python train.py --n_layer=10 --d_model=192 --n_experts=256 --experts_per_token=8 --d_expert=32 --d_shared_expert=0 --activation="geglu" --moe_layers=[1, 2, 3, 4, 5, 6, 7, 8, 9] --router_score="softmax" --normalize_top_k=false --routed_scale=13.9 --balance_loss=0.00939 --balance_bias=false --router_z_loss=0.001 --n_groups=4 --groups_per_token=3 --init_std_router=0.0313 --lr_router=0.000624 --vocab_size=8192 --norm="rmsnorm" --norm_eps=1e-05 --tie_embeddings=true --optimizer="muon_variant" --lr=0.0111 --beta1=0.95 --batch_tokens=65536 --seq_len=1024 --train_tokens=559900000 --steps=8544 --dataset="wikipedia_en"
Below are experts of layer 3 (counted from 0) of a mixture-of-experts language model. Rows are named router (the router's row for the expert), gate (a neuron's input weights, with its number), up (a neuron's input weights, with its number), down (a neuron's output weights, with its number) and show model dimensions 0-191. Each number is 128 + 32 x the weight over its row's rms, rounded and kept within 0 to 255. Numbers have three digits each.
Before each expert's rows: "gets" lists some tokens that make up at least twice as much of what it gets as of all text; "raises" lists some tokens whose logits its average output raises strongly, later layers aside. This comes from a sample of Wikipedia text that the model never trained on. Tokens count by the router's weight.

# expert 203
gets: "c", " ", "ing", " Ma", " C", " c"
raises: "iti", "ign", "ul", "mini", "hara", "ulation"
router:108091149126140114143108120107117131097078133151123071127136164068093151098084187181127133117178094154105183124146102149133107115216126113093042173161120107180136151127177117125100152095116076156122150085168122090142127195120125112127179133116085143114193122148127136129136134175085100120153160173157107140135088159182113111144114117088177109069113098121133179154119161134144141139185088169177158153114107173062077204091125128110114147140073064091107128142094132139212116082123160152135129141132139093179170133183174110128154093077119109138171099069157085128128128098114141138
gate0:132112195086148101117154123122133129146110140147133130180155153125127175127109187136123152154119122123119121185128106100150091092124112131123141130159101142128111125164194155129141155087107139174135135147104114046066184081154139120087149106106144128097127139137193047156238065142134113084085133166133154138142136087126164077159138101133125093145150119106092154128134114135203145127077120144168123102131173184091108110158153114129111168140099121136107124243164140116165093094149138114219061126162126148112154095168079099115141115047127117061142074131103109127158113088103159110
up0:137052095132110095111150138094163136121148115138095141074132122100098131154132144112146172125083111064126138143160136136182152088059087163154145099073111080104103134083099139176142168130156172107145081136112164155158134136079073117140131190128152152156127177203084163116129129188113132128169181130059154163113122167155156154163123106205169171117110153154108102085158117136165144076119199080121138083090138133166086103078117145110208119111133142103102099160178135176132142153153134144119115117165126119071154090137131104144132124149147187211054103122157120147167160106118094136
down0:144099151131080120103140147136073107129131086084143140206202177167135133065190120091088125139164090130163087168125155142113151124140155092066123222129160176141136130084170158155095119166117147130071094069168085213123133080147134127105121094084135135159120120149096131103154162103175115167170169125155118130151140148137161138198120134112113121142069190150123105114163142169145077105138118151120144132137082099113118169134093133092106143129192143113140051073128115100119145088066120117154147115117074095088141094164130136089121098150166140128169112160084090115173134145116207121
gate1:101090096098138127120121101071114150131110088103108096112162143169165146112198165157134124122133157078066126140121134133122165061136162116078115105152139130114115090125143105151090180133112131129129120120122100058151181190162122105117141161089091151114119081151123127178071155118110132182100137176190143094085113107122134133157078094175102120092123104133131101104121185146091177177153160148149142105120224009090133125118080116155063129120148140167134116193098156147158136151143109135130144122092115156170130152171122138150216090102096139162139130068173079163179130104151165105
up1:133163141095104088095101087148111078105156095085149141079144086172132151144166101101105096127163122159089127040125116125121131156082175138166101127096113123167113142152102126064195172191128126119096137118120162142115118075134179113155135161159104076164131124054123132157082146115192171121140146101177108122114158180101154224089119148074148137150147156128124071102144091103049145135178150156089174162117117099160125116051123131160121137129138113123209105128069128169112137129153121151147143150164152100113181115167128180151145132108194150145133067137168150140073126103102090123
down1:151108131167132118099090177096152141162130117089124087151128126157103063128071082093084116115132194145186147133102115104154121072091119175128174116145127136122095177121128118171106137134131136137089109147114201131133122142080151106109076181082126108097124103133105126085097083101126127118200170104106162209099106130148143133109058195095122169118062107154097152133106162146149128133081114135135111135182151141130118132126140125174129166131072102153108140133161138133084107178167113116172152075097107143117130222085102220129079104138068137130074178090111141146105111142224129126
gate2:132112146145157120138107165151051112120126171118111063130146097094107081118138137124098169141099115153144108107095077110107139157141139126104100124187107112105113147163160076105090116100124172153092069075111120124088112082066102115154146097135189132114154097086109186124136152135084100167148116137196140176172091195150051159155121144126151118094147119115151113179121087144169158171142170141141123145138145140099076189153113143138091154154082164143119100132075164154201094113168114141091141134176151078116165129058078106127070137148164057077133180142117129144065122097069123080
up2:126135141058154114159115109126123046115082093093093128154141154126118093067102056132092144149087145123167113142166102096130071139114123115121134158068094188123151133137184138073177121121121131100148151146076090171055066108111111152115137115123148123137083097136104222138133141123113085086116134128052112104133116132146158089099169140119086144105117161153129138170127135150147113171104154101171194121153124064177135173124102163101152130075100114162109166082162090125082153144140063157139105078066069076134111190166129056156140121113094135141117127102151106149121131107139063125
down2:171133109211093105099133090137100189158098129136079172091162109072133144151154126063127086091148140091111141165095145107140104177121127128108152121162080129127059135115145174076093110200062137101071119150169164102083142119131155063151137184147094105113129145122153053077105088112120100158102130131114136100090118093148134151111147080157123092155109090178142127076091150113118093103148132130061130148111137097133130092139133107094139108063137116131119071128156072071116145103122181126052131179125130117111148109124157201097141216135123150187125111141115134132190083152143152133
gate3:074153140124136135133114198082105152187150112143113115159137140115146140124153195130112100141190101148135122121125170165083124145140196136126090172149095134099129115159139091100139115158142127140108113129139143154099096171139127034159129151069135143097157128093158096105090160071135129133144184117171129125106069088146147171022095153128186130139153108158124125216152148105143052055171135156120112132135180143139113157152107113078144084118091190130093157170096130158139155130220155095107130150129078179148109108127134148153126115119158145121155185069186155108135092149131177136
up3:086164151154109161128132152160115110143132108137123050201060171108097163101147143164173152187147146133148152102064114154097091132052090095148133120149100134136099147133100083121106070134097149083142114131119121136170146146127126130135126099172074119092220102125117165161132153092094092127150125129147138082120082122162113174103144166118136126163069105105143151045117099100115085123118130196125175227121166156104158131131123109152140139122100148096168167082054154132115111111121103174073090145100127071115139123107182086147089133110121065171140106102102143126195107064133127146
down3:109142095138134135085163118111121067130103147137159144057111094197185166089144144130168135082095117140086094127168100139160103142120132170136145124110150160173078166129161110095160093142151098098074140165097182091107156111095124149136126062081148129115096148144100145123164106146137167085092146121111124140120170143040051134163148086121161098127126196090127060079061119111146200113161167147096191110120143131150138110132150076109110128104145112155058065056145106110100114122182135102117167142135185148168151139109125134113118148110181109092134135145176065114081085114131171149
gate4:129117123106145119062104125124098143197215136077145070171164177117117134107127141183147130157098095076142096116117157192185129183188155091140143166124096080057108123152145146080170171130097087160089160116141146151079150095143136101196160157111081106114122092163143135147101063166085125085116137148183154100077111155130165164070106132130136143094112131103122133173113162144082081146132116147131146155137128081137144178155090100166140107106114108097159119131082158169179116138107094169112158128110114143175081189118120076136095192092142143146158123082135146110147115176113067170
up4:097110143115098095090107079139108126147197139179102134119166085132108103157188111115127081059199122149139086138128159103108184137100187101145114102118137166140127172147160094136118087123146115106143117130160158107115087161154115112144107156129209082095172159098142065078110123101141088191110174154120146069095123136123096173176121135127187094154135109182130172142073145159143115067171150158094148115093116181106131120126157099127067151106113090056117149140181108111101112141149062134156139122128116076079171126167157180086154118163117102129218133127177134073127139144178144128
down4:137167105000168190115140120153157172133159120091138075117127207079121138124095151128118149135195086114073113104125132159106201144165149159099146114147084136123176065110121177190133104153140137096106133130106161180102106138104104130129138126126105121146136105140162086134125147144121081103152168131121138120207108156141140106120141223098204156137113128153088126109139108075075140143119163147160133139097143195108119127059096137103142105157158123158106145147138127110164133136149098166152105144134129079116133052062139089115129107122117119155091145123163158059087140168148076174
gate5:139137134118131148117188127165119177142150128113188094043142166073153106191149137092082159108103149138132150112136180099122127149158078094072060097204097082121145152129112136080149101106087152097124099134112111176153173110133109089179071134117111110081216199157161132148115112101112093118091145155156132162150134144204132177161110091149135162090116168145172186153119114174149177155095164199155094139085170159110145124116114142132116111132147148141059150142106116129081160093101143145095092128183131176106134091109170118078090179136136130119139083105152125138159146177126124165
up5:125176134062186153142100100161141160149106118133124172110115113105086146151113136120097147133155106140113150206123121128086141140088098092112171141137084129120128141126102188143150104098135141165131121154143063119103132077162137162186146131176162074102124150134148117132129104111164178083161148117130164163147156129135161095135109096120114155144117091177044143068104062145127162170109117086167113146104145117179093119129114202101137178148089117139075160149157122197155181142130114170163188103128075107122050138156044131193071187156170083086147148150107153114153080093103103135
down5:089137091109171137100141076171096148061111119137132146210170151159171154187100130150127127111137041065130123122089144098110144145100112180126147138118106170083119107090153118131085121127057126154113200132103113164149113119055120107082179126130143083145161107174142130107206102113109108106116058133084077164116160091140117164088102137122168172099080151138125076090130099115102182116129153105139100100204139206126146065107113138095092110092106164110124122110180138108092069159167106111146117081115113153138131083097132165162119121127131132129178126110135159196139120154174091140
gate6:184130148117130110163117172099086138124065111169118129163105111146111160076167158125133126110157047120085096185099075103140090153159111097126084154108135093138155137084139118114124162152136078151160087121120054187084140125107077100171165157138076152141151122090092162153147087155117170132130123148145151113179100125087146116120084154163125135126183130179133171109135167068182113177142129163089185085142142130081085182108129123169146111099141105052172123102062111125143159123100147117117143042127055093140141144136167145114127077090134150119151113104126110173211158106156134074
up6:104212122162149117092152154153183149096150106099104133155109136142100144108136151114078146119114175096127123128131102161112171113087090062106116160168143136181118160172107131127113164097134147174099140146117145097117139103140103118092123132143181130029145144098154173161099143187103200173105107116085092164191127125141073110109156148168137162107139153090147184079110133169097134139082161108119128126134154068130148075156197168125128158089147093165158171122160126123130077130173087170183138113149076134091089080102116032167059107128117163067108109114132147101152110171128110153
down6:092153174115082122218136114143103126172110105093124132084084117132114115150091128093135093135136157091117169130112106082137134110127208123145137143077136201152120207163147133117138088181196153098108165139180087089077135157147130131156161149158104105100135088127138119120163125120126109125124171129150180145090070179152113028159098125122076074147158062144119115134165134115141098042145158178129160129111138109153091098132064130117124094105131122095166135201128122135096144140144167126086193156136107112100157123132157041131109164130075099111157081105094139103113186137120112105
gate7:108065113111102159138158101126170200118179129106119152137165117075070140115130149111119179064136171112150103167167117131097146134131101145107094162089090159099045051149144143093178134142121126147126136085155127169120119120151149115153142090140115171147157201061163158098135117108122107121063125128106182121099162157168185160107116122084146120136062148158081144123143119154116121065142077129120098107159154083146103161089195121154150134119063116138199073164146178118163146134125162130139168124140144198067104166182132149149105133102106190144109108077082078111138147151132098108
up7:172128095127137142094109131148092184130182182082105095117108184192073165180181150143102207105140135160128144132150132163118081123134137145147145112090124158123131171114120164188101089151165139119133127097146171190182146097119102107157160116143124110097075147247118093062150116180150139145209171098109126125122138164138138070170133133099095121170157101140044143149152112155143084115100112182150132080145094143090125131153106086125104097136135137124122170127118131115161119133121072087152090139151107091119063127135037155098148150092081167139103148137171138111094103136093107122
down7:160083140136092143127122102065168154056097125180146160079163078142148152080178143104112157125131092066065181128110135051096153152143141080099095151144141101102131088153133184127153129076130130056102104156115101125140144188164200105172115049117176145103202118110152132079182085090174155103123148125177122110114125169132112138104200138130127134113115107053127104165076090132093144100164128155086157097141082076111150134150147130113116128099093135111093085166159151087176130158119175127155131102116169174179166135084147138129082139155116165140108133154114115126109115153121173125
gate8:121124120116120126110172144172154103145066167093097138108079137114136123111140133148111175139208121095084091119105106089143133137147171139127155119090104132107145137100158150089122176116156122174120231111114191149144085152129117076147165065136141118130170121116086094119135169171154127094113162164175075128127121146157100114126131116131188162135115117174088107087121122135133075192146062224131152079111076131084094159152142141125124107092119119125086111097127139096201062077186140181099157148120116081114119195111144146126218084113104106106073167069121144120131138099124099123
up8:142130121167134108124112111123103131113077166138090181130188112125102108143150120163128109118134178081146121143177105137119138119118113117083081153152111127075123111089135098119129182105139127107157178111150185156149094150110124121091127125140120120083091121172119108088111092137148115123187130151182133127176149095212146085127131093073125177071109137160097063163149067162121106179150141078156145144108122128129082137179102204124137089197114168137127115068161196131180208100120106135149149146108170107137111184135138157078095162111127165090107158167088145169128183086172228112
down8:169120191128102146172117145185133155171132108156108166144145187087096086112160152144119097122102093164084146078181116185100149174095144074130152065025109101141139159108131173187154127110116153147101132150180117160078140098039098121109139085149118148179133106088141127129150160119144139201140107099039093136131057101152143080104097120122161118072075152147092163136139075143179171099123141107172133139153095111170129054153178155113113149107122127185137145112081164130087132150177123161097150134166121148127148095127133179110142127106095140165145119138089138154121168147138120134
gate9:151094069125151211106158116186093075109091100143112096081110107133120121078112099168159152155143089088144163175132094111175094114155091107105108164183145099117165137123184174123102099147161067121164103083178116176115192117096185137143132105126097100152176142135131184162112104121089120192123176147123125143099078147134158115206131135139139106194144124086188136103143131113127130081143117075102085143103113164137171178078151132144182089071047107174155149139149135146159121155159143123105143116129095124125105131094114055151117152095072133147124157075119142183148124096104121174
up9:139157165194185113091163136150150114126159161211153050106061117133174109187053132128151152128121202172130139089094143110140138078088128108079184120148102170104128065167124156161139131175122149107101095109112183143111104073121112115094110156100141112127153131204130123151120150085101156132073128162099156161171077110150127105148168118079093105142064125132111125161152132125183116131101173095128102123158172126075128159118124134113119137050125062123156125111147100085113143146110172107144076115071149153156142158079127104108150104128103068083150191120177158088150143124096132130
down9:121138107168148088089076136090137158139179109137132117145173097070109136160177140078109157122086151101150114109099097157146101143157127144124116091138107044164172142181173152150132117149126154083165138052104105140087142095141127146114085114174116123112104101108088118132139121134134097060097092117112146132089138138156123109112155157130200176070059134098128097143138103101145170117142124134146206040026105085134184136168088210129129128139127148136080076144107129188155101088098136127100122194174189145124121165089134104109121103108119125111112056090141127129114168085104136124
gate10:152158158138123165101147098105114164149096131116089129160161082110136143137100101109077144048094160172102133091103159181135142101152147143088074125098137123103114127153150110151114159134153116113156152060128136143080124150186161142120162098144092187192124108081181123085129105146028137139135114072171102111188158143170094111118111118105156129162124128129100141087101126177108108086146177131189177069105127126126103120145069119113069133077145097126127165096155099126151135175097140137109121179153151138205180020206129118089110160144162145148129121124144097106114168178121076141
up10:139094124119088117145078136095143087125145090124083130093155115155170120088112089177100136089087139102091098135090112155092104110148131111135180168113136104242127124085104193189139129173184158100140111112104096116152093131155146110134100150074127238089095147110152130159163146114130153118181122063115124127157085123148098152119142102194178108080144111130125179168151171156128067181110150167099171145103121096168188093140093121107140164111165107167079085125077103116112169123085142120141138090072107113120112179113134114138106105142140155128072143098160108131202108160078160134
down10:077111120171137142123071212154146164135106113180105115131124146146157148159070130092150083123088167169080147117051174097076123142141105144145134110150125132084178109111119051105139096087170158135073114158094142100047135184099155160125097094158103086177114076141136186055130176127174135189173161149135146108097149137090147121169150155126070123144058098117167147128104140099155137132098153146039140132083122175092110124156118120099155084139132092129096131084123125149157109130137141102152101134167085084145144126112118121150072074132098110111096165103099177124177111124113075121
gate11:097210128139129131123164182150053076091070116131098147160201159064117151061128075165095112070137038139110135144177119122124100161162097108128098155159117089139171172106150147130149118105162114128097161142121153151154174108099129122149155134073121153153153162073141142134089154103123132192182149124131129133112161152122137122150090116129145115047114085119100130144110083117181089032166072094143130137152123093092079117071139106124138084145129093123170094138092113173132133078123156187099164080162131168137161106138139153127179118174097078118095079123144115122096088120107126130
up11:115153134118132097138117165159126108130113168071112105090162193170130168147095111097125187154086112101076145178103191140127183109143160104104136088125095168000131166185123171140141162130141149116109155128115074129132104112114162103158149097129136123174153132122110173160081109140085132168150167061126128143099097104100130125201083142139071169146202182108188108151051156184134083128126129147155106142047118161139129069148137200154091183093117139112131132129137121083108119141149157119161124089101120100099180110123141110141128159130109111106107111132103159123088134144163142147
down11:176129174090115146141180015092141102108074148108140093088110071112187101171100145123143126100084199150195175140153115153159119126143130161132137164085120095128183142085127102105135110191109137108104103094168134146118133147123146118120226108117099154107124095105141173081156123105063134101139136114174155142165148125134136134092124155101091103137187104146091108089107096109085115147131162147112162154112101140149176117140165127117139119129147137086072159143137015126102121098167136162118154154141196139092158129115112113133162126093105080144123086111124117070149110203179157061
gate12:092107122138170129135172108106100155127075200107116136122159168119071138098134165093176078173084163107103153139152095108169121100213109107072131141104120158096136117104154147131111150117153146169141148135160133146123065120134060114134105129135097122141126138060129092090131180229134135168117115112177077091125104116131138138149111128107120118141216099118131141103110150100151182159160082090143111098167093149051125164119166081123121148151111186094043126097092109097112129118200140153116145077076175152122161095127111103159164129155157172143168068116072132096131157132100156182
up12:168174139087108104193147122119124138130117124116166201204105060098179171145152110124147086121093192110138110081115089147168131122119158107163108108188087038118144142069085120177123136072139128121142141173174136063132105103129080168144130096123144102109133130168117043064146111109121121091102137122092132129124177082155107059070134066120141132100132092151099127100108096086154130127093150055170128126118144152055158094123184150116150131114167157100065125144079111100152132108144130145095150123144087143152133142118082165095139091095102112123071124114140134118091155124182083116
down12:179122123162106126117132172111130138164136133194103088093158165177095119114115123133111184147126112158118101142116200106099086137147110063127203103072126146114115129117103138081100205205116116092139106108131134147079143127189147138069127158123126106122137134099134190175161140124136111121120111157132101104216163105109056116185128120101124136127102105131100131168129180116161108135111120069101162114088131099116155181187127103150097126091061092163174121115138077174121101104123083079109079123125138106160163123094147075183117190164097095145140063157101077081134112129073081139
gate13:131021118111114131150122102193111144121130156147200118160116150184152124107127102124129126079125079141074183117128129113175107159189119156114131133093140115136137100176181095107095132142123069095184127153197109110136107148100101134060143129112122156088056091182112153131102099095118098101145145169128157116087160170125045176128127138152170124069142114100118159115139140157075098098119041123172151139106124097127110094140119083136095139116100101141132140126155149073138116148094108151124089185119163134162114157146144096071137127180107174135168098150158178138107184198185183113
up13:141119169161115133149059147084096097100155121144111123111132147168144111139106128142112131111171122071047083087133106183107123161117136171117108118209141131110123106162183124103116065130057088101181115131130141111093065149143157147129135136102140137082094124066116167113086144133160132145117079139141132155131107125165091157064126137191129098077121136097137114133086131132084092135155121092119229129137140120177147189126131097076164158105046068119108201065109143070138135126128151067097095107112123117131110132144135117047081129133101130122111111166112191138124066137179126096
down13:093122092185116058111127121142151106177140120102196144160143163107126127128105128170150104128162120111092124129149130106110158134107105081099133146136100166127131141111147083078136150190094137214092073122101141142091146129098078119040155103130131095124138119111130138127126131113204129144120077143070165091129130112107097109120103110127122124098184125144115138091145126111126172163089079129105138092071147144063158088118103112150093192114171063132126125155168085133071086103175127149180052115038119139146061153097126138132154124142108157114146093121063114164095223131098185155
gate14:121105181211092133108163089204111128097105075105093111164135129113151155100136136114076136071120102082133137131137112108106116124105084129065045109177142179154134105123140114178133124142097093119178146148138083121166079134100164146091126082177165115081112159110075133202090120175069127170171127139165103165131135168142112132186109140120117134127161141148134167141083156063131198159162062021154164140118101168095126120165101124139129178144117106166119104107104107150141037112111140149135088124111127140094108093147140099131149115094126138123171131154096174131105148106188122112
up14:173130121110139109181100151058160106122187135091114157052136132140148093064133066120172135122126105192125118107167124085068146118142146116146182107138124097143095094098192119161059088178088094129113119142113131112155171133115125121159103157120159173124165096154153083151184128117146127119097162156110144094051118105094112102140163079141187129140109102053158120108173141142156121112113140102091171125122156091155140217061172163097133112159154163149066129066115126134124198109165103089087129186157109194142113147138127062163161134127137133118158080114139160105116120123127166151
down14:134122144182135095098094146140131126139116185118129072125120178115101086130070110134127068143139119111145087087085188185061124157181159143130134148157129184093096189136125150120185131085154118063072197201119116109158114118056150185107167108102135180127144119131111123083171125131093142129158118094111132101119113197139123200176132056182127108109140173130136111139140104089155075125098127070102114143120143166140146087136069167082159114101137125138208183204147110156124122152114157137110071093130110091129166125103135154088148140158097140083135116117129178129135172115125137143
gate15:141082175127142126134135143196124095110126153121132060155140121132105175106081198143154129100133097086086120114123103123136097178164145138075142145124112075163119091131164118090168197142109175135184139079135130086167096158077143112142103099111117126103191116123171160110124180159159065078148117172162153108132143142139115103116095109101133165090102070093156083125160124127107151148143094110181137154163083152131061134110132107202071110151153131136154152173113122124150120121171103203211132107136118157137161168113104185068212156137111150152145135118098147082175136136192189133
up15:122151170136152098137144146118137092130131134100158140143165095128145151141115102132127145113089196109088083154114154086092122146099144240117181108117145105132199131112194124117190082090173111132100206052155164166159135129141110123118117162104140150123153133127095117122149089161120102059137135131125184125139135093148096097120133111183152079115135129145097054161174119149132133145088134116173130043128067143101154155104156182112149092093143145116114144177104077091192138109095126060171159092129134121150104189095161179125069192125111127132104158115067135140101122105181091124
down15:144146112123124112124138072117139173162154169123113049066107157101083143149131126107130182124123139111159136082154060158139087073109128114118115120105149140143176133193104180096109147150110107182103115143147181156090106150115124165150141129207148146151058152142188132159181157140193159163128166175124131128085139150160083143106090139112109093136163160083142180116147122138141123150111182134112143175184106174162100066093132091123113162158130115126056154160182178147088126129030077125136075105107087132124126075118199109134086105133168119165134153107147099167112107136102117081
gate16:157165140131168130125151122111101103123129175167182108157098155148153149056136240154153114109144123118170142153131070126123122131186158092046104093137172144140145119163103115188125125084142153131114115074110092097175148118126139141151131166152168111158182062110050155161126153144106107076126135086144128130125150124091132093151097085172116112187142153154134157110105151142148139214137107143128119119120022135077096145077123142089109120134103128060043141138123102074157098141139161129137098115128117115161130149120110174115087069133155121081124163055149122152130133118138052127
up16:128118106156141086103110168099155066119161126235134121138137090112125150123092145164142107184089142108147131133153114154126111186075157121138096135073168205085118143119132149151115096130093147079143166166151077087136116095078111132150139124147096117125091091118123216140092185109065152071170101122156145187121149112091100187067163104153099098109116161142137107147157117130143133178125152124129114160150129179102101140116105108121103133146049144138140140145135148125096085121192132190136110127161182109092059106111148132117112178099073214124142157178181110162126183129099163149
down16:122111129114144160075151157185136133118130085109112166102134126191152123148140138057107093110194101114117114109139153105098148134101106116143152174118089127191067126080111157106116069138133061129071072139167188187147100095148114166113086044104114140133115125071140089137093114105170175151132169150124177150135099153145131106150113114122144109155229148137143060114119185134142088108096119144133158086118114083170113125187161127135112089145150122128112123155103065143126136137152062113127112148116059125106150179124117100168150069157144137198173068114100193127155171113164141114
gate17:116068106138123137118146143087098104095085153137145074157237184158159154118151124133087177157073105101129143135146162127114163166187086094113143163081136111157153149120158161121102154100125134162131152132189116158137143083135132175143101139089151080115147127110149088055094171131098125192082148136203123131162171199104117116118152154182108150115142142146158149099129154117134182198122173083177144109167199130084152149143121110118117154152160075085103109098113069101160152109147116134146178160139090115137121109141145101168124140145222098093108130102152150066124162165180114135
up17:098125081122100056097082107103118107131125142172162160091185109165183167115139210158109100080108106086152118095081134159121107130106148152123121174133082136118113102100173085141130174118148099131137130086118136156165099095136159155139093146102148148101114159164168136152099144127085194130098099063140114152138112155155142143110126104135100160114147123156179094133125153057137099138136163056091213115128106151128138093118182073115111106188155120187156086120090118186089093079129127179156175108115149147156125172143133134125146089122139104125113211182095069163129167074156205102
down17:153147164149190097148146200095157140150149138139163171152151142142151134187103112117164175106120115104106123062100095112117179085147119088151096140144105116136137094165121142104151163124175095160086146153142136142104112075190179198137123097095099064167177148191099127115110106118139123106184182167071127110146135052212132134173119168137168218119141142104082071102171082119119095132086112167138105106154112131073120142086131093155139118108106152134139162041090140141121130113149130112125146077090128105104147155114122163141112174141154126093141101113166162206149157146106111182
gate18:123133113102135117123114152132136145128105147147135094103144101178024105161074108135136127149118108104124108107124086111131129167205101153169101169164135140144105067077121100123084197136175137152114135126133113174159163185078110143051121129119130104132142132161164124096069158079122125126121150134174138103068129054101164088147111152088157180095102096145147170099181089134104127128172045158114134090109101177082100159121141165136124087150132120131081057103150169088209101113103145195152174118096124124098144142151158077160172117082122114098143127124054074134125125139159155130
up18:116193087145074150104170163173140140112105075163164083100116127157114098153127124184143101071164092125065069084150119096158122164155102147146094123133150143128117144181174088078131141142154109175064108147169152156154082105147093124153182187149159122094072124066142110152182112104115103162117106154107158113113092144118128087183116119177131183119068148130120136143101133102129137131086131069142148155131111110155129115143165158159090129083103145073107057140109127117087063115107122128137151135121165183107099200131117138144139139132100124061101104118074176097071169218128095100
down18:135149078152146093112119120092105133170091177100140131095174068105153101063188170087118122129097135137145133054084150206168125103090121201096141126158130155159163122129097117129079141116106168171107116087083146129138138156098127122116168165117155134141187173142158151134091130133154116127112131115115137091121064199108181121194056154129146134137113093203142146084069153072116167025084123122132075091132142146133163176139136149091091127109132111116094126135144122160120154107116117104129087177114133125121133124130186115151156115109156086185172120111132168188200150089121113092
gate19:159099161146138113142142112149176128105119133162072139133128084139108108105111155105070134168145076126097174130149115112160113138167068141128124146166152137160128132058137119137163078114109136138170135108127097147149105118114210166125123093172062178100122141193108142099073113162113051191121131160090099091125108114174094072158083088131096155213119124074160098159082152122135107095191152152152124109090129123088078086105128152098085119127130107153148139117140140144108117142099114109091153122145102067152134186107197096134108120128206164070112113152180153072138129128219081110
up19:137097150113156162158169095150082126163172150132103067172120140141163092119090104135084109122129101126169108161147140121164088055148143114115144109185112104042113122131130105156133103119079168143166155131140093098143126103139091145195169066122210124156113119151133118130113089125133137094109156120098118092144123120088068111080115130064141072083105160120131177098152169138068150172113072124155146170153118156112163086154155125134134085117130027151093166074121131102086094140123089097137134082078169176151133136050075139182067106152136083151110111122138135113144086198127136109
down19:143126103137105091167137148209128095072083105173088114109151097099082146100155193131180104163144113140114161096178109134133130129162124126134072147096089153146147120161174199075112088123130114126120075134102135131154095152105156080099085119175094137106166160142130178155068090050176151102128142103107169134125099096164146144136105083115154075106104172124112107118125077182102107110132136170142122145095109107112100139106124056099138098096124144109152110163130068100129163135119129082123172146121064121129114140195144152096128069102166158116192084124191070130134051095069162162
gate20:136079203111205086114150125079114103156114153148132112121151164151080158156108155134117130156123185106086180114135089069132061096180136145119148116185152148169187175124184143151102121149150129133128133100193121138192096127192114094157117173125099145135116136147146132114068073131167095149072198109152109138139141114157151127141094128157138081170094131088102113124094106179130159159087131172188116131178125101086138223145063119150123146142087076098132092093145112154142124098083081136114116113112160157120154178094167130107154129111149127118076123107171088073153100153116129191
up20:116110118124117171130111121127101152089169088166147149149157066111082166158109154125140102186099145069139202099100086166119172172122114150191115160092101101108125167135175128092083093086093128128158103137183118142118062120122127089087089144122076130043119153085099138086147170112154131122099101125186170130160148116186158149056088182131155134148106152077176109150155077113076158138131126131107135132102099154134182158149102136099129187206159100140151090091106116129098104123155111138151067071124149122135127169108170131117093126076141171168156156072071096162122109084119088131
down20:077097119172180080097092147110183101079161079143107101099168143098097079160131169124096153153115144078082126173134081122089098147144107107095178136163141115154143134143122135139067083151193111179162138138121107115149112168120118155104157174115119128122151093116135164126127147154175072107074139139127114120099128113181123131186099117180149108140098088148162129062172098140120136164133134187084180128129143119102118120111077145140101110150098181115146130144169157110118138209126093138174098061135174084108255096141090121100143107066134141184137145104094108131157159088160111131
gate21:077161100178130099138035105159117114108121138120131127155145123128054163122111180161146111100148071167125158133085098067116108087155127103164127114117148102156103128149152145139107113099108152152105099225132074124146127166166108110116154135096065114160140101065158125127147118117155105105092115159146106098167045185134089118127176097086148080136099093163101155115143088124108090086144067113174175183135143175130147129058126120101124155053149090112149103131105111141175059084064134140153122155077118119109181099135099056119114179135122080112138116100150101148092124089122106159
up21:109184159032119099117119106141172140166122141093127107093125126143104161189079126140098089217167121157138174116117076140141126106159147108132132141137167064134115147168084099081123131088100077158132110177126029134110109155063127129113144105171129092182076152117093147104194105091095081127124095095129130107143112095067140116125138147109093080103143152129100129147117157141115165137120115076111143163110087186071141136166132162116128159087174242153117170124090128138106097130098089168125133138078111123116120127116063141123101142099182076137176111092139140150150095101176131158
down21:159124136115118102152116080083137100128178156145141132086090149120114108111205135161166166142083148088169130140093111156166145128122157147190075142130128155108119179158165150112114188139129157172112113123114128077147099185152054124121133130094081167128155098092073143189104143141123192098086117182170180115064109118182112051173175143119069149190085189163168102138130125120125126130145098147101142184105137093120132123128145162114095178136119065077126189159139022104094104105155142105131115124115091138155129135116094141095118080112095134142171160135142122128085157184115099144
gate22:140109153107144084180095116073144201129146129082133148127142148139077098159089114085064175093127143151120201113085112110051085133142129094135129146090135236124087114226150115051140161023137097066145145139127119128145085136103074183113168157113089126156123124146107146091167128118126181135090076160161152156094106153159085113133163137111178108134152099122134169139122171080180164150109088116139160129121116122130105166138140072091109136161139129090134114135164104159208162124104128123135074115088118129139122137125108088116092142135157139130131123101113138137145205139098103110
up22:142112126115157107087129124128126042094109133117151125098126161147144169131122165166110111048160154119184130169167125178162133102075107136168185138069033099112142115132162123131102118181146166195088171091098140102110114100176126130116113087152152165084153148089120180102103161100164142111103173125101113110154192202131126158088078167161115201124132086107086134122170061136143151132075143168093190092133162154162095105158091148123184159098138123141094091131197166130161146144107144134136102119157135151095114142154124142157106101138070083126157088120116159064119133101131181123
down22:085131144098162145087097181110082112074134155141167115098072111125128171121135126189118141132167107103135105103157191117194099110061098142115214138134101119148087120116107160143166151150101167132086145028168173128127077092144133119144099118087058097125159125130131079109104093115160165098128153180084058134111210129151147148108099153130086170100125137078057095062136144118124112127118116190134104045081105099097116136162152165134084114110140107150136070102158166122144140164140126093117154137157118133100075174122174139154130120152111093158158119123179156172143103159154118126